{"num_hidden_layers": 12, "d_shared_expert": 192, "normalize_top_k": true, "routed_scale": 1.73, "balance_bias": true, "init_std_router": 0.0225, "lr_router": 0.000334, "norm": "rmsnorm", "optimizer": "adamw", "learning_rate": 0.00171, "max_grad_norm": 2.0}
Below are experts of layer 7 (counted from 0) of a mixture-of-experts language model. Rows are named router (the router's row for the expert) and show model dimensions 0-223. Each number is 128 + 24 x the weight over its row's rms, rounded and kept within 0 to 255.
Before each expert's rows: a language model's description of what the expert responds to. This comes from a sample of Wikipedia text that the model never trained on.

# expert 10
What it handles: Of and year prefixes. Year-start pieces like 201, 199, 200 in dates and tables, plus linking prepositions of, in, for after nouns.
router [168 145 106 143 142  66 132 146  90 121 141 125 114 127 141  71 100 136 107 151 116 180 146 153 142 104 143 134 127 127  95 109 130 136  63 121  81 147 129 117 206 150 150 170 141 112 152 129 126 104 139 124 133 137 146 105 108 113  97 120 117 138  88  98 110 130 165 116 110 128 116 138 101 102 157 135 121 161 101 146 147  98 137 133 114 106 124 127 125 119 129 109 130  87 153 129 131  92  89  82 126 142 164 136 135 130 119 109 118 173 131 134 158 168 144 149 135 122 155 148  93 136  95 153  89 128 121 146 119 126 138 109 123 153 100 107 153 110  79 125  98 134 119 140 137 128 121  73 119 167 135  97 122 124 136 134  94 151 119 132 147 121 123 178 153 189 127 119 120 173 115 163 109 161 112 144 174  83 116  83 147  94 137 165 145  95  96 138 154  91 122  94  90 112 127 144 149 133 132 141 133 148  86 112 134 116 130 127 145 157 135 104 160 121 139 133 144 126 146 170 140 113  79 118]

# expert 7
What it handles: Name-ending word pieces. Later pieces of proper names and acronyms, often right after "the", such as MMDA, EBRD, GPS, Rovers, Railway, Corporation.
router [174 135 112  68 131 121 128 131 144 110 182  94  96 118 152 113 105 152  93 133  92 146 129  87 149 129 121  81 149 132 112  93 152 133 114 145  77 164 140  84 146 104 133 122 178 106 123 147 176 111 124 120 118 134 137 112  96 135 107 161 125 118 125 113 132 112 141  96  95 146 108 119  94 117 150 113 138 194  97 160 151 114 167 127 117 124 116 143 178 102 107 133 151 113 154 132  94 104 113  95 162 174 110  73 134 144 112  88 131 154 130 125 138 130 163 136 129 139 137 164 112 132  95  96 110 113 125 153 106 131 159 128 137 145  80 149 134 138 125 107 135 147 149 121 147 111 155 118 111 161 121 132 104  85 104 156 104 179 116  93  81 112 118 148 184 142 136 132 116 166 132 130 110 134 125 157 165 130 129 101 136 145 108 153 108 152 128 164  75 109 161 129 125 144 159 141 103 149 129 150 123 153 102 110 118 135 130 119 164 160 138  90 155 109 140  97 168 122 113 150 138 138 129 141]

# expert 16
What it handles: Romance and accented spelling. Word pieces and accented letters inside Spanish, French, Portuguese and other European names and titles, such as é, á, ü, -ado, de.
router [154 142 175  77 138 103 139 178 121 107 169  95  86 133 164 130  79 131  92 133 107 136 155 122 127 102 102 106 130 103  89 147 161 106 124 157  86 151 156 112 165 107 110 144 146 115 115 138 160 122 117  88 117 150 150 132 159 113  87 155 148 125 128  83 101 103 101 146 109  98 117 132 125  81 127 115 116 129 136 122 140 105 123 160  64 102 113 133 151 111 120 156 143 112 193 154 113 104  91 126 129 161 122 121 117 128 140  97 157 168  96 133 157 130  88 164  93 129 124 146  66 147  76 123 110 103 148 134  93 119 133 146 126 150  97 150 126 156 122  94 122 130 117  99 143 111 133 119 120 175 138  98 107 117  99 132 104 123  88 123 108  98 116 123 152 149 137 101 131 149 109 130 100 158 119 141 106 131  97 120 147 114 147 191 137  88  98 158 137 115 131 109 112 138 113 149 119 161 137 157 107 153 107 111 113 115 128 135 117 173 140 105 120 129 132 141 146 132 124 120 171 146 104  94]

# expert 33
What it handles: Numeric table punctuation. Commas inside numbers, en dashes in year ranges and scores, degree signs, and pipes or spaces inside statistics and election tables.
router [171 123 139 144 161  76 104 119  88  91 181 107 116 130 103 103  95 161 116 125 106 146 160 130 154 104 153 138 138 140 106 141 144 100  73 143 118 163 122 101 129 152 144 137 141 123 118 144 141 135  91 119 103 152 169 110 111 162 123 147  91 122  87  74 126 109 118 111 110 146 127 148 124 130  92 106 136 136 110 108 145 118 134 130 111 112 104 157 125 102 101 146 150  44 167 153 108 123 117 133 143 135  96 102 116 117 111 148 126 160 125 146 157 176 132 148 116 132 128 155  99 144 105 111 136 153 131 162 154 146 159 129 147 128 121 139 161 175 119 101 145 107 140 114 146 144 138 127 154 170 129  88 144 104 131 101  68 166 120 114 105 111 152 141 111 131 159 131 128 140 113 142 166 122 109 131 136 146  96 112 103 127 161 147 116 136 118 145 122 126 139 133 127 124 124 121  96 166 143 138 153 131  40 116 149  86 127 142 159 121 132  86 183 109 131 148 157 150 131 156 164 134  85 163]

# expert 24
What it handles: List and heading markers. Line-initial dashes in infobox-style lists, == section headings, spaces and pipes opening rows, and coordinate symbols like ° ′ ″N.
router [195  94 170 149 153 121 132 118  62 121 162  38 136 154 152 102  87 151 110 106  85 147 144 146 161  94 150 110 143 135 110 105 142  87  74 166 126 176 111  91 187 112 136 121 109 110 138 116 151 112 130 128 130 163 124 122 138 138 133 151 116 118  97 108 130 119 134 121 120 125 117 138 117 142 148 129 115 138 110 148 104 108 150 124 146 114 151 114 138 140 108 104 132  75 184 125 115 116 116 119 138 141 153 104 113 119  87 148 115 122 113 131 119 159 108 110 110 149 137 128 124 151 128  87 107 154 155 139  97 128 136 186 116 167 122 115 157 157 113 145 152 130 140 106 142 138 122 143  97 142 108 154 121 127 102 135  96 140 116 171 106 112 101 153 158  99 169 114 141 165 134 138 112 106  93 141 170 128 105  82 115 112 131 164 121 143 127 139 128 105 181 150 114 135 106 118 114 102 123 129 134 147  74 104 154 108 128 105 168 179 112 129 156 133 144 132 146 126 138 122 127 107  90 137]

# expert 18
What it handles: Noun endings and roles. Word-final suffixes and role nouns, often in credit lists and headings: -s, -ers, -ations, vocals, director, politician, footballer, -idae.
router [185 112 115  78 172 118 142 109 139 116 178  96 118 139 157  99  93 145 142 108 111 132 157 121 149 115  94 118 142 121 109 128 125 121 125 165  40 157 110 130 173 124 165 113 121 132 164 113 157 136 116 154 108 162 126  95  98 135 131 155 130 122  87  86 104 122 139 115 105  97 118 138  92 100 105 113 133 112 122 127 150  87 106 151 105 115 145 129 132 109 105 136 178  94 171 145 133 126  85  84 160 151 111 111 146 129 111 153  98 159 110 126 173 116 127 117 115 146 117 110  68 145  83 141 122  87 165 115 129 148 130 126 118 131 116 172 104 121 141 152 117 114 142 150 124 121 156 116  76 156 148  81 116 115 135 115  97 161 148 104 131 116  94 118 168 134 161 145 173 167  95 162 103 111 108 130 138 143 119 114 128 115 158 149 147 130 104 142 115  85 132 126 129  92 116 117 117 150 126 138 124 143 119 129 143 121 164 162 130 147 137 135 158 124 147 113 144 184 141 144 141 103 145 150]

# expert 21
What it handles: Nouns after articles. Abstract nouns and word starts right after a, an, this or possessives, such as a witness, a delegation, a lack, this plan, title, contract.
router [159 137 130 110 116 112 134 149 117 107 161 110 113 118 156  69  91 139 127 138  90 177 184  78 127  78 131 131 165 132 127 111 136  95  97 164 123 131 131 133 124  98 146 139 148 106 119 121 173  80 110 131 139 181 128 114  98 151 123 132 121 103 104 100 104  76 153 110 133 116 118 165 118 117 100  83 137 138 127 102 162 127 117 107 119 126 120 157 114 119  78 164 124  88 148 150 121 110 131 120 143 135 150 113 129 152 113 150 117 153 100 143 149 157 129 138  76 130 131 121 135 124  95 118 103 111 176 168 140 147  98 118 133 141 115 165 168 152  99  95 170 145 129 129 148 119 122 124 105 139 147 126 137 130 118 108  94 139 102 131 136  98 120 132 196 126 137 100 110 163  92 132  93 161 135 155 167  94 125 115 111 105 111 180 137  98 115 129 103 140 157 137 137 141 119 155 126 172 114 111 144 157  83  96 139 104 154 107 142 159 152  97 140  83 131 112 132 157 136 168 161 136 116 134]

# expert 9
What it handles: Plural-context noun starts. Nouns and word beginnings after quantifiers or prepositions in general prose, such as many village names, other enthusiasts, carbon cycling, various.
router [151 124 125 102 114 116 154 136 134  82 145 111 164 129 142 111 111 114 109 135 128 135 182 128 153 121 121 139 120 116  98 115 147 125 111 134 109 146 132 134 142 137 150 161 191 120  76 140 137 127  99 128  87 173 154 109 114 130  77 181 103 105  97  94 130 101 116  78 113 115 131 160 132 100 125 112 128 141 127 121 146  78 138 126 123  72 104 113 131 124 123 145 125 101 168 162 132 150 127 129 137 138 146  96 156 129 108 117 117 161  79 116 154 132 163 131 116 167 161 127 130 154 121 102 113 120 145 141 113 127 123 113 147 149 114 152 140 139 120 106  95 138 161 139 118 123 167 120 123 168 117 135 107 114 121  73 113 153 108  55 126 102 127 175 172 102 160 145 120 187 144 154 123 164 104 149 150 125 141 112 141 110 167 156 154 106 137 149  93 115 139 133 101 150 171 188 106 135 110 157 122 141 117 123 167 126 164 161 132 140  63 129 159 100 119 126 107 141 129 143 152 125 106 113]

# expert 26
What it handles: Transliterated name pieces. Short syllable fragments inside non-English names and scripts, such as Indian, Korean, Japanese, Thai, Arabic: ya, ang, ai, ā.
router [145 116 123  83 143 106 102 139 133  97 171  86 145 126 126 112  99 172  99 126 105 144 130 129 157 103 134 152 123 151 119 117 113 129 149 169  88 134 100 127 157 126 109 130 167  84 155 138 137 126  84 125 112 145 173 114 115 122 116 117 139 132 111 132 105 122 136 125  77 123 140 127  87  70 133 122 104 143  96 151 148 102 120 120 135  74 121 146 151  97 103 108 101 114 191 120 119 140 110  87 126 165 114 111 140 113 137 140 120 117  68  95 147 135 127 120 143 144 110  97  89 162 111 112 134 104 126 169  99 122 135 128 118 170 110 153 138 139 106 118 153 100 125 106 159  80 124  94 115 141 127 102 142 138 129  95 112 125 111 100  72 136 132 112 157 153 166  95 120 139 123 141  85 149 121 152 154 146 110  95  97 110 139 143 135 120 154 139 147 127 165 160  94 159 114 113 130 144 175 104 147 154 106  75 169 140 169 158 167 151 138  77 139  98 104 139 127 137 154 159 151 135 105 119]

# expert 25
What it handles: Clause-ending commas. Commas and similar separators closing a phrase before and, which or but, including closing parentheses, dashes and quote-commas in prose.
router [193  93  91  97 132 113 113 118 102 140 168  73 125 136 129  87  83 160 102 142 133 145 144 116 155  96 122 109 147 104  99 110 172 116  65 157 131 157 140 137 125 128 127 130 125 134 141 156 146 122 120 106 127 141 158 140  88 156  65 151 131 120  93  84 121 101 104  96 104  70 145 141 112 114 150 119 145 144 120 112 131 126 123 148 137 110 131 143 173 160  90 126 166  83 127 173 149 126  86 104 122 138  64 133 123 143 128 125 117 153  96 100 169 141 122 132 130 131 204 114  89 142  90  84 140  96 173 148 106 150 180 142 124 133 132 157 117 135 132 153 127 142 127 118 163  98 123  87 117 133 146  75 142 107 150 116  88 109 132 149 115 120 150 124 109 131 141 120 115 168 117 118 116 118 115 157 125 127 130 134 140 113 122 130 129 107 136 126 153 118 180 135 112 126 103 139 122 130 120 129 159 148  90 136 126 150 143 112 136 125 105  95 157  93 143 106 123 127 119 130 162 132 113 148]

# expert 30
What it handles: Months and date numbers. Month names and the digits after them in dates, such as In October 2025, December 18, 2001, born 1941.
router [171 138 106 126 108  94 126 146 120 102 161  70 126 108 166  97 106 143 123 134 110 206 137 113 152 115 150 128 133 112 129  96 132 134  89 169  90 141 153  98 188 132 139 145 131 132 150 165 132 132  97 114 110 153 173 159 123 121  84 207 126 115  97 114 142 143 121 101 127 136 152 145 142 142  91  92 119 136 126 116 109  62 134 144 104 121 121  89 154 117  66 140 111 112 175 132 142 100  94 119 143 141 134  87 162 147 125  89 133 149 120 129 144 143 138 158 117 102 168 108  82 103 126 101 167 115 124 166 129 124 127 131 115 132 114 128 135 141 109 160 140 128 106 136 147 140 126 118 124 123 109  93 113 113 107 130  79 140 117  98 126 130 120 137 134 163 196 135 120 147 106 148 122 155 131 146 121  92 117 107 140 111 116 146 110 100 135 117  97 109 163 163  90  99 132 118 141 145 101 111 115 165  86 125 142 123 143 146 128 163 141  72 139 126 106 147 140 139 129 148 131 120 111 118]

# expert 38
What it handles: Parentheses and citation bits. Opening parentheses, spaces and table cells in citations, lists and discographies, such as ( before ISBN, re in reissued, SI.
router [161 107 162 120 107  99 144 137 114  98 164 128 110 104 163  89 109 151 106 114 104 139 164 147 187 109  92 145 122 139 117 103 176 117 116 151 119 178 129 114 161 106 133 156 151 115 123 137 140 131 100 103 125 161 161 117 136 139 118 128 138 108  77 119 117 135 121 137 132  97 158 142 117 105 118 124 129 157  85 130 126  95 133 144  99 103 124 123 149 121  74 156 140  87 177 174 110  97  92 107 150 150 142  95 115 148 116 134 142 185  91 151 170 160 124 150 113 144 129 135  99 142  99 103 153 121 121 147 125 153 173 167 111 157 128 151 144 123  94 105 128 159 136 132 118 122 120 118  94 133  72 114 128 123 121 126  59 135 164 123 124  65 133 154 147 135 155 136 162 114 123 147 123 178 141 120 126 150 102 137 107 119 127 143 124 150 140 161 125 100 165 179 139 167 123 174 113 178 144 142 118 151 121 120 137 117 140 145 151 161 138 102 147 105 118 121 120 111 146 158 161 105 111 133]

# expert 32
What it handles: Film and media context. The, in, on and words like released, directed, TV, Pictures in text about films, albums, TV series and their credits.
router [173 111 137  64 121  95 156 151 123  56 128 120 111 123 150  70 112 158 104 108 116 170 167 107 171  89 135 104 140 111 105  87 131 114 110 177 116 166 152  74 152  95 106 145 138  97  99 136 149 125 105 118 107 166 146 118 119 121 113 132 139 124  99 132 103 111 137 129 107 124 162 121  84  92 127  52 138 145 120 143 143 108 162 135 108  95  97 114 152 131 110 121 125 125 141 147 121 121 134 111 170 141 133 134 158 139  84 144 138 181 139 130 131 134 136 162 141 119 138 178  81 127  95 119 100 119 143 159 130 186 101 124 165 129 131 142 135 144 128 123 147 142 139 137 151 118 130 114 128 132  86 137 139 122 113 137  98 167 164 111  98  77 129 116 117 152 150  91 130 129 110 131 107 117 112 137 173 131 132 148 134 117 148 110 134 100 136 177 146  99 124 143 128 133 144 146 129 129 173 138 112 141  92 115 121 111 146 126 140 133 149 118 162 106 107 133 120 115 154 172 172 138  93 156]

# expert 36
What it handles: Biography descriptors. Articles a/an and descriptive words in biographical definitions after is or was, such as American, politician, footballer, professional, former.
router [146  97 124 106 128  94 144 168 104  98 152 102 128 154 163 121 103 148 111 137 113 151 160 121 161  95 101 108 123 132 118 108 117 103  91 159 118 142 114 111 166 129 142 153 141 112 126 132 148 110  75  83 118 133 151  91 131 118 136 159 124  74 103  97  99 140 151 122 113 114 134 146 120 115 135 126 141 167  94 139 127 111 112  91 134 111 156 125 164 129 101 134 145  96 165 143 112 144 126 133 163 162 141 139 130 112 120 139 112 146 148 121 151 157  97 141  71 128 147 146 106 152  76 107 116 105 158 131 135 176 102 124 147 130 124 176 120 184  78  94  86  97 137 141 152 126 180  94 133 155 153  74 134 147  90  85 116 126 140  97 161  94 130 121 136 143 122 144 108 143 137 138 115 140 117 148 167 126 115 113  98  86 130 132 121 119 119 145 142 112 178 146 138 118 117 194 141 146 153 118 118 118 134 121 162 125 139 118 125 153  91 106 128  75 129 122 108 191 159 146 142 138 127 158]